config.toml
n_layer = 11
d_model = 128
n_experts = 16
activation = "swiglu"
qk_norm = false
init_std_qkv = 0.0269
decay_fraction = 0.915
Below are experts of layer 3 (counted from 0) of a mixture-of-experts language model. Rows are named router (the router's row for the expert), down (a neuron's output weights, with its number) and show model dimensions 0-127. Each number is 50 + 10 x the weight over its row's rms, rounded and kept within 0 to 99.
Before each expert's rows: "comes before" lists some tokens at least twice as common just after its tokens as in all text. This comes from a sample of Wikipedia text that the model never trained on. Tokens count by the router's weight.

# expert 11
comes before: " the", " a", " to", " by", " his", " an"
router:53 58 59 43 49 65 48 56 53 59 39 44 49 43 51 61 34 36 61 47 44 61 38 44 65 55 51 48 35 57 46 54 48 55 47 52 64 47 35 66 31 56 39 34 45 70 44 43 46 51 55 62 42 42 51 45 64 53 36 42 59 62 45 55 59 46 50 37 48 60 58 42 52 50 46 64 53 59 43 51 32 47 69 36 38 47 59 50 38 70 56 35 41 47 39 70 59 39 59 41 65 69 49 66 26 47 56 44 43 51 62 70 74 56 54 38 47 54 48 50 52 48 48 54 41 47 36 69
down19:51 47 50 57 62 52 39 50 47 58 18 70 40 37 43 53 48 56 43 63 57 43 52 48 55 46 49 44 30 44 53 34 47 58 66 51 41 48 66 51 41 54 49 43 60 49 62 64 42 48 43 43 51 56 49 41 55 56 51 61 61 62 49 55 38 46 50 79 63 33 36 57 45 43 56 25 46 56 29 51 63 57 61 55 58 53 64 53 44 40 44 40 51 60 48 49 24 51 58 49 29 45 61 51 40 39 32 55 59 44 38 47 60 39 43 40 58 39 53 52 46 38 43 36 49 41 46 66
down20:41 49 40 63 42 63 58 59 51 59 42 53 26 48 32 56 44 52 49 56 55 44 67 51 51 50 36 66 49 70 41 58 80 53 44 49 47 32 44 37 45 59 45 34 52 30 63 62 46 55 45 52 57 59 47 48 47 45 42 26 52 44 41 41 65 37 40 32 39 65 44 53 63 59 37 52 40 52 64 37 36 49 49 32 43 41 38 48 51 57 39 52 47 38 26 59 52 56 43 55 44 51 40 65 41 65 38 46 53 58 39 61 56 53 41 45 59 59 59 44 54 53 52 49 41 58 36 56
down21:52 47 38 40 54 44 38 48 41 66 39 56 43 26 63 62 56 51 49 53 52 24 41 50 57 62 47 55 52 53 60 53 53 53 53 49 44 47 57 68 53 35 54 42 45 52 41 58 47 38 49 49 39 62 42 61 61 50 46 46 43 49 35 55 42 39 55 58 43 49 47 39 50 34 52 49 52 36 55 43 43 57 37 56 55 52 44 53 43 78 39 43 34 34 55 63 36 54 53 35 38 55 60 66 50 48 61 44 59 28 69 48 60 42 66 81 46 62 51 27 46 61 60 63 52 53 48 43
down22:62 54 58 63 48 52 54 43 50 46 47 51 43 28 57 59 50 58 40 42 41 37 50 38 43 46 68 62 46 59 51 41 42 52 54 44 24 60 54 41 60 42 54 48 33 65 52 50 74 34 53 42 55 45 38 47 56 35 58 48 43 51 40 42 47 72 43 29 48 54 56 56 42 60 50 54 38 58 44 49 41 57 42 43 61 47 51 57 29 63 51 56 51 41 44 64 44 50 41 37 46 52 66 65 25 38 69 39 32 47 37 51 45 48 44 63 29 53 46 51 52 47 32 39 52 49 31 57
down23:49 58 38 48 41 47 57 35 48 57 52 60 60 57 37 28 34 49 51 40 51 51 58 35 59 46 54 46 64 43 53 59 46 67 37 44 48 36 48 54 41 68 53 52 56 50 34 43 37 55 28 67 53 40 48 43 45 46 57 46 58 57 55 45 67 40 54 50 56 39 69 60 35 57 54 48 49 59 45 74 54 59 60 64 53 49 41 47 52 63 75 47 35 48 49 39 52 58 59 41 56 71 63 61 46 62 44 53 33 51 52 70 46 56 69 55 50 58 54 36 52 53 60 58 27 57 40 60
down24:64 49 56 62 49 43 58 47 55 38 44 48 45 52 54 46 59 50 61 55 40 57 53 36 63 49 51 41 52 48 51 42 47 62 50 36 57 61 53 26 49 57 70 53 56 57 55 62 52 30 44 41 46 28 34 54 46 61 46 58 44 36 49 46 50 58 42 32 52 59 45 69 68 52 35 58 52 32 45 63 40 54 59 49 68 66 36 51 47 54 68 50 52 54 49 52 42 47 22 63 59 42 25 43 37 35 48 41 60 65 47 46 51 68 62 47 48 53 39 62 50 38 61 61 37 58 44 41
down25:39 59 33 56 49 43 36 53 55 48 63 47 59 42 42 47 62 58 63 53 41 53 46 27 48 42 38 65 57 53 56 58 50 62 47 63 53 23 48 49 50 68 55 38 47 45 57 47 44 47 57 60 52 53 24 49 68 61 52 49 49 43 32 54 66 57 61 62 51 53 59 33 39 59 33 51 65 46 46 44 41 37 48 58 45 61 48 39 57 40 45 44 45 31 43 38 46 50 38 67 55 47 61 30 47 39 50 43 68 34 57 59 53 64 52 35 53 40 44 57 53 36 56 39 33 60 55 38
down26:55 44 40 73 40 41 52 63 43 54 58 43 47 24 37 55 52 49 58 38 60 53 60 62 42 48 60 46 43 62 55 37 59 44 59 46 39 43 40 28 46 58 53 42 46 51 55 62 47 54 55 47 57 66 30 55 71 49 55 56 45 38 51 45 56 52 53 46 53 65 49 35 42 55 63 40 49 29 39 46 31 51 36 62 57 46 46 66 48 42 47 39 34 59 52 52 50 40 33 46 46 33 31 37 51 43 55 56 67 37 59 57 39 79 45 46 50 41 54 62 41 46 53 50 58 57 67 42
down27:48 57 53 25 52 65 40 46 32 39 35 55 57 56 50 43 53 50 45 43 51 40 42 60 56 61 42 42 37 50 49 54 34 42 53 35 52 42 75 57 47 45 54 44 51 51 64 66 50 36 41 45 50 39 52 45 44 39 41 25 41 56 54 71 44 42 49 67 55 45 54 45 56 69 61 49 49 51 49 44 41 21 51 57 58 43 54 53 37 62 57 50 30 51 58 43 54 60 43 52 70 43 51 51 36 34 39 69 37 51 55 33 49 64 53 61 55 46 53 50 47 35 35 42 33 46 44 48
down28:36 55 37 66 61 57 42 43 48 45 37 54 49 45 54 67 55 44 57 49 69 38 51 40 58 57 42 38 52 34 53 52 50 54 52 48 32 41 44 53 50 55 58 41 50 43 43 49 66 46 55 39 24 49 55 44 59 30 58 61 70 60 51 36 32 47 47 69 61 58 51 38 32 42 66 70 49 42 51 49 62 35 37 47 69 60 47 43 39 40 53 43 48 47 66 46 43 38 35 28 44 50 64 58 47 48 41 42 43 52 48 54 62 54 53 60 53 46 37 48 42 32 54 42 52 54 51 73
down29:62 56 45 37 65 34 49 46 55 50 56 60 54 65 43 51 54 31 57 53 55 65 36 72 71 56 53 45 31 53 51 66 50 49 35 40 60 35 49 54 40 46 52 50 73 48 47 48 34 53 60 32 39 57 63 33 71 60 32 47 47 65 49 60 62 47 56 48 52 38 41 39 47 54 41 53 43 52 31 54 50 40 50 34 64 41 47 51 55 36 45 55 36 47 59 57 45 52 60 52 55 53 53 70 59 56 53 42 44 60 63 41 39 55 58 44 48 38 55 48 51 31 34 60 55 34 43 38
down30:46 35 46 50 44 63 51 32 61 38 53 61 44 48 49 28 47 56 43 72 37 67 58 42 41 41 57 67 46 67 45 45 74 41 43 65 58 49 38 41 30 57 59 66 64 49 58 53 51 46 51 61 52 57 46 65 47 59 48 38 41 31 57 40 45 38 54 39 47 77 51 51 46 48 50 37 44 49 52 50 40 35 34 63 44 31 43 55 46 40 39 41 45 62 52 48 53 38 46 53 50 45 74 52 37 45 51 43 47 61 41 62 41 48 39 61 51 41 54 54 34 55 49 37 48 33 58 53

# expert 1
comes before: "=", "-", "\n", "\n\n", "  ", " The"
router:42 49 44 34 49 53 43 28 51 47 25 40 61 49 50 62 34 49 45 57 32 60 47 57 60 58 42 59 31 43 34 36 52 36 39 47 60 48 41 62 54 55 56 61 49 44 42 52 35 54 55 45 48 51 43 41 50 37 57 56 49 29 54 43 72 42 31 59 46 49 61 43 57 46 44 37 52 31 53 47 67 68 45 55 36 39 52 53 62 54 43 52 51 55 50 44 42 59 46 66 42 32 56 52 48 65 64 55 56 72 54 42 50 50 63 61 57 43 47 44 53 36 35 72 43 49 37 35
down13:68 41 44 67 57 65 53 48 64 61 34 46 54 58 69 57 50 50 35 48 64 50 44 69 55 49 33 58 45 53 46 39 45 52 32 57 50 46 40 54 46 54 67 66 49 58 60 62 41 55 64 56 60 52 62 56 35 60 54 48 40 50 49 50 46 40 52 38 37 51 60 56 38 55 39 63 44 56 57 39 61 44 36 49 63 52 37 55 55 60 52 40 42 67 61 41 43 57 36 53 59 30 52 56 59 64 71 55 47 54 38 47 62 51 55 56 47 52 37 49 59 51 60 46 25 79 43 40
down14:52 53 61 63 56 52 45 52 46 39 65 57 60 72 42 46 59 47 49 46 41 45 38 48 54 63 53 55 49 55 45 39 41 50 58 33 61 48 29 67 40 36 52 38 47 69 52 39 52 69 32 55 56 61 59 43 30 56 35 45 27 57 41 49 59 58 57 71 47 48 44 52 50 48 41 39 43 63 49 71 56 50 56 52 50 59 51 31 54 45 36 48 46 46 44 39 68 56 37 44 44 58 42 37 54 49 37 38 54 64 45 60 56 46 46 60 54 57 72 29 54 35 40 64 47 43 62 55
down15:55 40 37 60 50 51 49 61 46 47 69 43 54 38 75 38 43 45 56 37 57 37 55 41 43 46 54 47 61 58 52 48 48 52 47 51 60 59 46 63 59 46 63 45 26 48 57 49 37 32 52 51 39 68 37 53 44 36 55 52 50 43 50 40 40 50 43 00 61 53 65 69 52 61 65 61 58 38 52 43 56 53 60 50 59 41 41 46 51 49 56 58 56 48 34 40 44 42 45 37 47 52 45 44 47 34 58 53 40 39 60 39 43 56 35 45 65 57 46 57 57 57 42 58 57 56 38 48
down16:54 53 49 63 51 53 66 70 48 38 61 61 40 55 27 46 56 36 59 39 64 38 52 49 54 42 66 43 50 54 42 59 57 51 53 45 55 37 61 55 46 25 49 40 54 52 64 44 65 71 51 63 39 43 67 49 64 62 39 65 65 51 44 49 44 40 49 59 28 53 57 52 56 50 69 61 44 44 48 67 58 62 53 49 56 53 66 59 47 39 28 33 54 31 52 43 45 43 75 66 40 54 40 47 66 46 41 61 51 54 55 51 54 52 62 48 55 45 48 35 57 50 53 45 46 45 54 55
down17:58 53 57 33 57 49 49 70 49 51 45 61 39 43 66 37 62 33 46 50 33 67 46 56 43 46 54 64 45 39 43 38 52 62 58 55 48 64 69 48 49 52 42 66 45 48 32 37 41 46 49 65 54 65 36 45 50 42 63 55 43 73 46 43 33 60 48 34 62 35 40 56 48 56 58 48 69 47 47 45 56 43 31 40 59 43 51 41 64 46 52 41 68 37 46 46 42 43 62 63 66 59 60 49 57 46 47 45 51 51 45 49 44 55 42 58 60 53 66 40 55 32 51 39 62 53 38 29
down18:57 40 35 41 36 52 49 41 51 48 43 40 60 37 56 41 44 53 44 36 49 37 50 51 42 61 50 63 32 36 64 37 47 60 43 38 64 31 54 36 49 57 49 45 56 44 53 36 30 60 43 43 43 46 54 50 45 46 47 57 33 55 57 43 42 21 40 20 46 43 59 33 47 46 47 37 57 51 37 40 63 55 33 41 49 60 51 38 69 38 42 54 43 28 47 57 47 63 67 53 49 50 59 52 57 44 55 38 49 39 33 44 55 55 66 59 49 42 47 51 51 47 50 55 52 35 49 31
down19:41 23 41 61 59 55 52 31 55 62 55 58 47 48 59 58 50 55 64 51 52 48 64 67 47 26 57 46 62 30 48 47 45 62 52 62 33 41 61 47 63 50 57 45 47 36 65 39 59 37 50 45 63 57 50 41 67 44 63 58 58 43 48 58 34 51 62 62 48 50 53 36 66 52 60 56 59 54 56 61 50 51 34 41 60 56 41 57 37 49 49 36 64 61 53 46 51 58 49 55 67 56 46 44 50 55 50 58 43 68 41 35 55 52 77 50 59 50 38 43 44 60 71 52 50 30 43 59
down20:42 36 40 43 50 45 72 64 64 59 39 40 52 56 38 54 44 63 74 48 52 62 48 53 45 56 51 40 47 67 52 45 45 48 61 59 51 42 31 65 44 35 53 46 39 72 49 45 43 40 55 61 50 39 51 53 43 49 52 37 46 42 38 62 45 46 51 87 61 55 49 70 47 44 47 62 41 34 52 39 60 38 53 50 66 55 50 32 35 39 45 68 61 55 44 41 55 42 50 44 52 51 55 62 44 50 56 42 53 44 46 52 59 61 38 56 35 51 31 34 63 52 50 45 41 66 39 50
down21:49 55 59 57 59 71 38 54 59 45 45 48 40 42 61 47 41 28 48 53 53 52 59 47 49 44 51 43 42 37 67 66 39 42 50 62 54 41 52 60 32 36 53 52 60 34 42 50 42 63 55 50 27 64 50 53 41 45 38 50 38 61 57 69 58 34 25 31 48 53 37 51 55 48 42 49 56 38 48 53 51 46 41 53 57 51 29 39 50 29 44 58 39 52 46 46 42 54 43 47 39 60 47 17 61 48 52 61 57 50 53 40 39 61 55 68 55 52 50 35 52 49 49 47 54 50 29 34
down22:34 30 52 40 41 52 50 30 38 48 33 54 41 63 46 51 42 50 56 58 24 47 61 47 54 50 51 57 40 48 43 43 60 34 38 52 57 60 40 47 64 50 45 65 55 38 52 65 53 39 46 53 41 60 56 28 53 42 56 62 45 46 51 45 54 54 48 93 34 61 48 43 59 52 43 43 58 32 46 48 60 60 40 69 47 39 49 48 37 56 55 55 35 51 59 40 51 50 45 53 45 50 38 33 58 60 59 49 47 67 47 51 45 53 49 41 39 43 43 45 35 37 48 50 34 43 42 37
down23:47 39 45 42 49 50 34 55 42 55 45 51 50 60 53 57 54 40 55 64 47 58 55 43 52 53 47 63 48 53 38 42 46 52 41 51 58 50 58 69 49 42 39 54 55 29 52 58 51 38 57 56 40 42 41 46 62 42 62 64 42 44 40 46 50 53 59 99 40 59 49 39 48 41 44 41 57 52 49 47 45 51 63 50 51 51 44 48 45 33 50 58 37 40 57 59 62 56 65 51 54 46 45 42 44 56 44 62 43 36 34 58 44 46 40 45 50 59 48 52 41 61 48 64 45 51 59 56
down24:53 53 58 39 48 38 51 44 83 45 56 66 41 47 55 73 57 40 48 52 34 46 45 37 58 57 33 41 61 42 53 66 51 48 41 62 51 63 60 45 48 53 54 44 37 41 66 80 45 63 59 50 52 60 36 61 48 53 58 57 52 48 39 57 45 55 48 20 39 60 39 58 49 60 52 50 49 55 49 47 42 52 40 51 45 38 41 44 57 50 54 45 52 49 41 60 35 63 60 27 49 35 36 52 54 56 37 57 51 40 54 40 66 35 51 46 41 40 61 57 50 52 47 29 60 59 41 43

# expert 7
comes before: " of", "s", " in", " and", " to", " for"
router:50 55 58 49 37 41 70 48 61 44 39 50 60 55 51 46 57 69 41 43 26 55 49 48 52 67 70 57 52 60 53 34 45 52 54 52 39 37 49 33 70 53 40 45 52 38 46 37 60 53 42 42 52 56 61 45 61 49 54 41 46 50 56 41 40 62 66 47 52 47 43 52 61 53 35 44 61 39 32 35 35 53 46 41 63 65 56 38 60 64 52 39 69 37 55 34 38 38 42 56 39 49 65 29 47 36 46 70 48 45 43 45 59 60 51 64 38 55 36 36 42 59 49 41 49 46 51 62
down19:55 61 61 55 44 35 71 42 57 50 50 66 63 34 53 66 60 62 49 31 74 45 27 50 62 33 54 46 51 52 38 49 53 47 50 58 50 63 48 54 46 64 46 46 55 31 62 38 35 51 56 48 48 63 54 59 71 57 45 46 53 48 61 51 53 51 70 71 47 51 49 81 56 58 55 42 62 45 56 54 45 42 60 55 44 62 50 37 58 52 65 43 71 43 55 63 51 47 40 57 46 54 43 55 37 62 50 55 43 50 58 47 59 68 47 73 45 40 50 58 43 58 47 47 60 40 52 49
down20:43 50 43 46 49 52 38 60 53 37 59 45 61 62 24 48 53 32 71 50 55 52 53 49 70 22 45 44 54 40 57 51 55 36 49 34 55 29 56 45 52 44 56 65 55 41 44 37 46 47 62 49 52 48 47 54 47 46 53 62 44 48 54 59 64 44 32 28 50 49 45 22 47 49 42 51 49 44 41 59 55 48 57 43 51 41 36 50 46 36 46 57 52 51 44 58 61 67 44 47 55 34 51 36 65 81 52 38 49 62 47 47 57 40 34 53 57 33 48 50 73 44 45 56 50 59 60 47
down21:48 58 54 58 46 48 50 70 56 61 52 56 51 53 42 52 59 48 61 48 33 56 56 45 43 46 41 37 43 43 44 61 68 48 62 47 59 55 54 60 44 40 55 54 62 56 53 71 37 48 40 56 54 64 60 33 39 66 35 75 54 34 63 54 66 51 58 33 53 44 64 50 31 34 38 45 35 43 51 58 57 55 54 58 45 42 62 65 48 48 53 42 46 67 54 55 27 72 38 49 51 37 46 68 48 62 47 44 47 50 43 54 44 57 51 56 58 56 58 46 39 47 56 63 38 38 30 69
down22:47 50 51 51 41 42 48 38 53 47 57 43 54 57 56 41 54 28 61 53 58 56 40 31 54 61 61 47 44 45 34 59 60 48 31 52 58 54 50 50 52 33 43 52 80 51 42 57 39 52 41 44 42 45 41 36 51 68 66 73 37 44 48 54 60 54 58 37 55 59 51 35 73 37 58 57 59 62 55 52 37 51 46 50 46 50 40 63 39 60 54 48 36 55 34 35 33 58 58 50 48 50 40 54 55 62 47 44 44 53 53 44 60 53 56 73 44 62 49 65 37 43 36 45 49 31 27 42
down23:63 65 55 34 68 39 49 48 45 59 41 49 44 66 54 33 43 50 46 57 28 50 67 31 49 38 59 48 32 63 57 42 52 56 39 47 71 58 58 40 57 45 73 58 47 48 34 35 45 46 30 48 77 51 55 48 39 57 52 61 44 43 63 57 66 41 44 27 36 52 37 40 47 57 60 59 58 51 49 64 44 46 31 62 53 43 58 63 57 47 52 65 54 44 54 47 40 44 43 51 51 54 47 43 44 30 60 62 48 56 40 61 50 50 58 59 50 49 51 52 45 45 59 46 48 52 41 37
down24:50 63 57 47 47 54 49 38 55 59 56 33 36 44 79 46 42 45 48 53 41 45 67 59 43 56 48 46 50 48 59 50 49 64 42 41 58 47 64 50 59 48 59 61 42 53 51 41 45 48 53 53 38 76 55 62 57 53 53 49 39 59 36 58 51 44 50 94 45 54 47 60 45 58 37 50 46 49 39 44 47 37 65 55 59 37 43 44 52 49 55 55 56 53 41 46 34 47 55 45 36 65 42 25 56 50 49 51 45 51 59 53 38 66 55 58 52 51 59 22 47 63 44 33 64 45 37 39
down25:47 65 40 47 50 54 62 47 69 41 40 56 57 53 60 59 51 57 42 74 57 56 59 56 39 49 44 56 42 49 52 42 45 44 46 52 35 57 52 62 50 54 43 48 50 42 56 51 63 50 60 43 53 70 43 57 36 37 58 35 46 62 85 30 51 42 43 44 46 41 55 31 44 62 55 24 47 45 57 53 48 42 49 66 37 37 42 53 48 60 45 40 59 60 47 49 45 35 70 44 53 61 53 29 57 46 58 54 51 38 48 37 46 59 51 72 52 64 50 54 39 63 54 33 55 62 60 56
down26:33 43 47 35 35 60 59 50 51 31 57 65 42 69 75 50 60 59 49 59 47 54 49 55 44 58 47 48 44 55 73 48 61 51 54 65 66 48 62 55 51 56 42 42 43 52 58 48 59 53 62 30 54 53 64 38 68 45 48 45 51 34 57 48 39 63 54 80 48 41 40 62 56 35 49 41 52 38 45 52 66 39 41 65 60 46 75 54 43 49 61 52 67 55 38 47 37 46 56 55 63 50 58 59 46 41 45 54 50 73 51 52 58 52 60 64 46 44 41 38 48 47 52 67 58 55 54 45
down27:39 58 62 27 43 43 47 51 41 42 61 54 50 76 60 45 38 38 47 57 38 56 64 31 64 58 50 58 35 50 57 40 41 38 45 37 53 52 46 39 64 24 50 44 64 41 50 43 44 46 45 64 49 51 45 51 17 58 44 56 59 57 48 52 66 61 50 21 52 45 41 40 56 51 51 46 53 59 57 48 48 51 50 50 43 49 42 41 49 57 52 41 42 58 51 30 51 64 59 55 32 56 40 40 58 51 61 30 63 49 40 42 42 56 56 49 51 63 54 47 47 39 44 67 32 44 43 49
down28:41 49 49 55 63 48 55 53 44 51 45 47 38 61 57 55 35 41 61 38 36 37 44 43 51 51 31 25 67 37 52 57 41 60 44 63 34 42 37 60 43 57 46 40 31 58 54 61 57 49 52 35 59 41 53 46 76 47 34 46 56 48 49 54 47 36 52 83 40 61 44 59 45 62 62 69 48 44 43 51 41 49 49 46 52 48 56 51 60 41 56 61 45 51 54 40 40 63 36 51 54 60 47 51 54 66 40 43 44 40 36 40 64 51 71 44 40 56 52 33 57 54 60 35 43 40 34 51
down29:52 53 42 47 63 50 38 37 44 48 38 41 51 37 68 66 43 43 56 45 40 38 41 42 54 68 66 59 26 64 63 45 42 59 48 51 70 50 62 46 57 41 65 56 61 47 54 59 46 46 51 53 55 45 43 58 21 51 49 43 54 61 35 46 56 70 55 35 47 45 19 33 41 51 44 54 44 48 53 59 44 46 46 61 36 50 59 56 50 59 57 40 37 51 36 56 61 49 27 69 47 49 38 46 49 60 46 48 50 49 31 44 50 53 51 61 55 45 69 60 47 52 53 48 43 57 70 46
down30:48 51 53 50 58 47 49 51 64 48 59 42 52 53 58 57 57 48 46 45 63 47 62 76 41 41 49 60 40 61 52 51 61 41 63 58 63 55 53 56 34 31 57 41 56 63 73 57 56 53 53 53 55 33 47 56 51 47 45 38 59 47 53 39 46 57 61 79 42 59 61 44 41 32 67 58 46 19 51 44 66 56 64 47 41 33 62 62 40 41 40 46 48 57 45 43 61 40 44 59 64 46 50 67 49 46 35 61 58 59 55 61 54 42 48 45 64 49 58 44 41 42 41 54 43 62 66 69

# expert 13
comes before: " |", ".", "–", ";", "%", "°"
router:28 58 49 48 46 27 52 68 50 31 48 58 36 48 66 64 40 38 51 43 55 49 60 33 54 54 50 51 54 46 39 44 41 40 58 51 49 50 48 41 53 56 51 47 54 42 43 34 53 48 52 52 54 79 55 45 47 51 51 48 48 53 45 39 50 43 44 45 64 42 33 29 57 31 42 39 53 58 35 40 57 55 48 49 51 64 70 41 69 36 42 65 52 47 57 62 71 47 42 42 45 51 50 32 53 59 63 50 65 28 37 50 54 34 29 50 52 56 61 50 42 64 57 52 67 49 52 43
down19:44 64 49 71 58 53 47 55 34 52 42 50 46 36 42 45 56 39 45 49 53 51 44 53 47 54 39 40 49 48 47 50 31 57 60 44 67 20 46 43 59 54 40 44 49 51 40 38 52 49 62 61 46 67 65 35 45 60 47 58 51 54 42 44 43 63 34 26 52 33 31 36 62 47 55 59 55 66 58 53 48 50 31 54 62 54 50 23 48 48 44 56 50 46 44 65 54 42 66 72 34 46 59 37 48 69 53 40 38 59 55 50 45 61 52 50 39 65 53 45 38 46 51 51 47 58 53 32
down20:48 47 57 49 55 71 48 64 49 44 62 58 38 47 63 49 49 52 35 56 46 52 59 45 37 54 67 53 46 31 47 46 35 56 45 33 47 39 52 44 64 48 53 49 47 69 59 55 52 55 59 53 39 53 53 38 76 55 62 43 45 38 67 39 42 46 56 80 49 58 54 58 32 51 59 58 64 49 44 42 48 34 37 61 45 60 41 37 54 62 70 54 47 59 59 57 43 51 52 56 41 59 48 50 49 60 51 49 47 78 37 34 61 61 57 58 50 48 59 25 56 39 48 40 64 42 52 55
down21:73 29 34 40 56 48 41 31 54 51 38 51 49 28 55 55 57 56 50 59 55 45 41 49 32 54 46 48 32 54 57 40 38 71 51 47 44 31 49 51 38 38 61 44 52 45 54 51 44 52 50 32 52 39 47 41 57 58 49 48 58 51 44 54 41 65 55 72 42 60 57 38 55 55 68 56 44 65 52 49 44 45 46 31 33 40 42 49 52 65 43 52 46 43 47 30 40 39 49 47 47 56 34 42 25 52 46 42 51 53 58 22 55 57 54 57 35 52 43 44 43 61 40 40 43 51 38 34
down22:34 43 65 58 45 49 53 52 51 51 71 28 54 58 49 48 37 68 48 51 70 37 33 42 31 55 74 46 38 40 47 36 39 64 46 50 57 53 63 54 52 58 46 47 39 54 42 37 56 39 57 38 46 28 54 50 63 39 65 73 55 50 40 57 48 57 58 50 44 38 54 53 54 56 45 68 51 41 55 36 38 55 68 53 49 41 51 41 47 61 55 40 40 66 60 59 45 41 60 56 45 42 58 50 50 51 43 29 42 49 63 42 38 54 48 55 57 52 60 49 51 62 52 51 50 55 75 31
down23:45 46 57 60 41 49 61 49 55 43 45 62 43 57 52 43 50 49 66 60 42 60 48 45 49 42 55 62 57 58 54 57 36 50 56 50 50 39 60 42 79 55 46 46 70 31 62 57 53 52 60 45 54 31 48 58 54 48 59 45 50 49 74 28 41 61 49 16 52 63 64 46 53 68 44 51 45 43 67 52 35 51 50 51 65 58 48 35 37 52 39 52 42 55 47 66 47 40 56 59 50 52 54 34 60 44 62 63 38 65 59 34 44 62 48 48 50 53 43 56 62 51 73 59 42 54 48 66
down24:72 67 35 56 62 47 55 46 38 59 54 50 17 50 51 38 51 58 35 41 48 43 56 54 56 54 66 51 55 56 57 38 72 65 56 61 55 70 41 47 57 56 47 54 50 48 62 48 50 51 45 44 47 34 40 47 66 37 65 33 44 40 40 47 36 39 42 62 35 49 39 48 42 56 49 61 49 38 38 58 52 26 51 47 43 45 39 43 60 52 53 51 40 57 35 41 40 43 41 61 41 62 41 54 64 54 38 47 51 24 60 47 38 72 43 49 56 50 43 50 46 48 53 56 53 39 61 42
down25:49 38 52 39 48 55 64 56 58 27 47 58 52 46 48 36 41 38 58 53 49 61 43 48 44 42 69 41 48 53 54 65 46 39 59 62 60 44 51 52 47 38 40 40 46 57 63 46 54 59 53 64 53 46 40 47 40 53 31 60 42 48 57 47 50 67 43 25 32 35 55 28 35 36 47 67 28 60 53 62 60 47 49 50 36 49 39 45 57 37 64 55 42 41 29 37 50 49 51 56 65 42 61 55 37 51 43 49 69 52 55 47 68 63 57 49 59 66 54 46 50 37 48 71 58 56 39 56
down26:61 44 62 46 64 48 37 53 42 63 50 72 48 57 27 68 62 50 51 63 50 76 47 36 57 43 37 40 56 60 41 47 54 40 61 52 52 51 51 59 61 53 62 43 41 64 63 57 34 58 38 56 57 58 44 49 39 58 44 70 54 49 47 52 42 67 52 57 58 58 54 48 35 49 62 60 34 62 48 47 45 49 21 48 63 53 44 28 46 53 39 58 44 53 42 63 55 50 49 58 64 29 53 56 50 54 48 41 45 43 37 65 71 52 52 52 53 49 59 66 57 56 57 65 58 44 59 60
down27:16 40 56 59 42 47 40 37 59 38 47 47 79 47 40 50 36 47 57 76 59 44 40 46 59 38 50 35 38 42 54 59 63 36 46 46 52 56 58 50 46 48 46 52 45 52 29 35 39 35 58 61 42 47 39 53 28 57 42 65 55 32 49 60 59 42 56 32 52 52 74 46 61 61 47 44 42 54 58 42 58 43 54 52 43 51 48 53 40 63 45 58 44 49 31 58 54 50 56 57 48 46 48 50 44 54 51 42 59 33 55 39 57 36 39 43 68 59 51 60 41 50 51 60 52 59 53 62
down28:48 35 46 34 49 54 55 45 30 45 59 51 43 55 49 35 57 49 62 38 59 39 48 41 63 54 42 36 59 44 51 41 58 61 49 49 51 41 34 48 40 36 41 67 47 41 58 52 45 58 46 62 63 42 50 62 33 57 39 56 42 41 54 59 59 44 39 03 52 48 46 59 44 69 46 47 36 46 49 46 47 65 34 32 39 63 46 51 49 43 68 62 49 54 57 43 41 47 51 50 45 56 50 46 43 46 45 46 44 56 53 41 64 65 41 53 42 44 36 43 63 31 53 31 49 52 34 56
down29:76 46 47 63 46 53 64 46 53 51 39 45 46 46 38 59 69 37 57 45 52 43 55 64 42 50 52 41 54 36 60 63 52 56 48 69 44 50 52 59 60 23 41 38 42 47 63 65 69 39 50 47 41 39 62 62 45 26 42 54 51 45 57 53 41 59 44 80 39 42 56 74 43 55 59 45 54 55 47 45 61 53 52 54 48 44 64 54 49 35 54 57 61 50 48 45 50 53 67 34 38 54 42 36 49 51 57 55 52 52 38 44 48 47 38 30 49 47 45 29 54 61 61 50 63 47 49 66
down30:68 54 52 50 32 25 59 51 46 65 43 64 61 58 46 60 56 47 53 52 45 48 36 32 59 48 35 67 43 61 49 50 52 56 61 46 40 37 47 55 37 48 36 53 48 45 41 58 63 62 39 58 45 46 43 55 37 59 53 51 59 30 35 44 16 53 56 30 46 55 60 47 55 43 33 60 51 61 52 55 40 51 44 54 35 35 48 53 45 49 51 34 63 52 34 55 52 41 55 46 43 38 53 50 42 44 37 52 74 53 45 59 62 40 48 62 43 70 62 39 45 48 63 48 40 59 45 39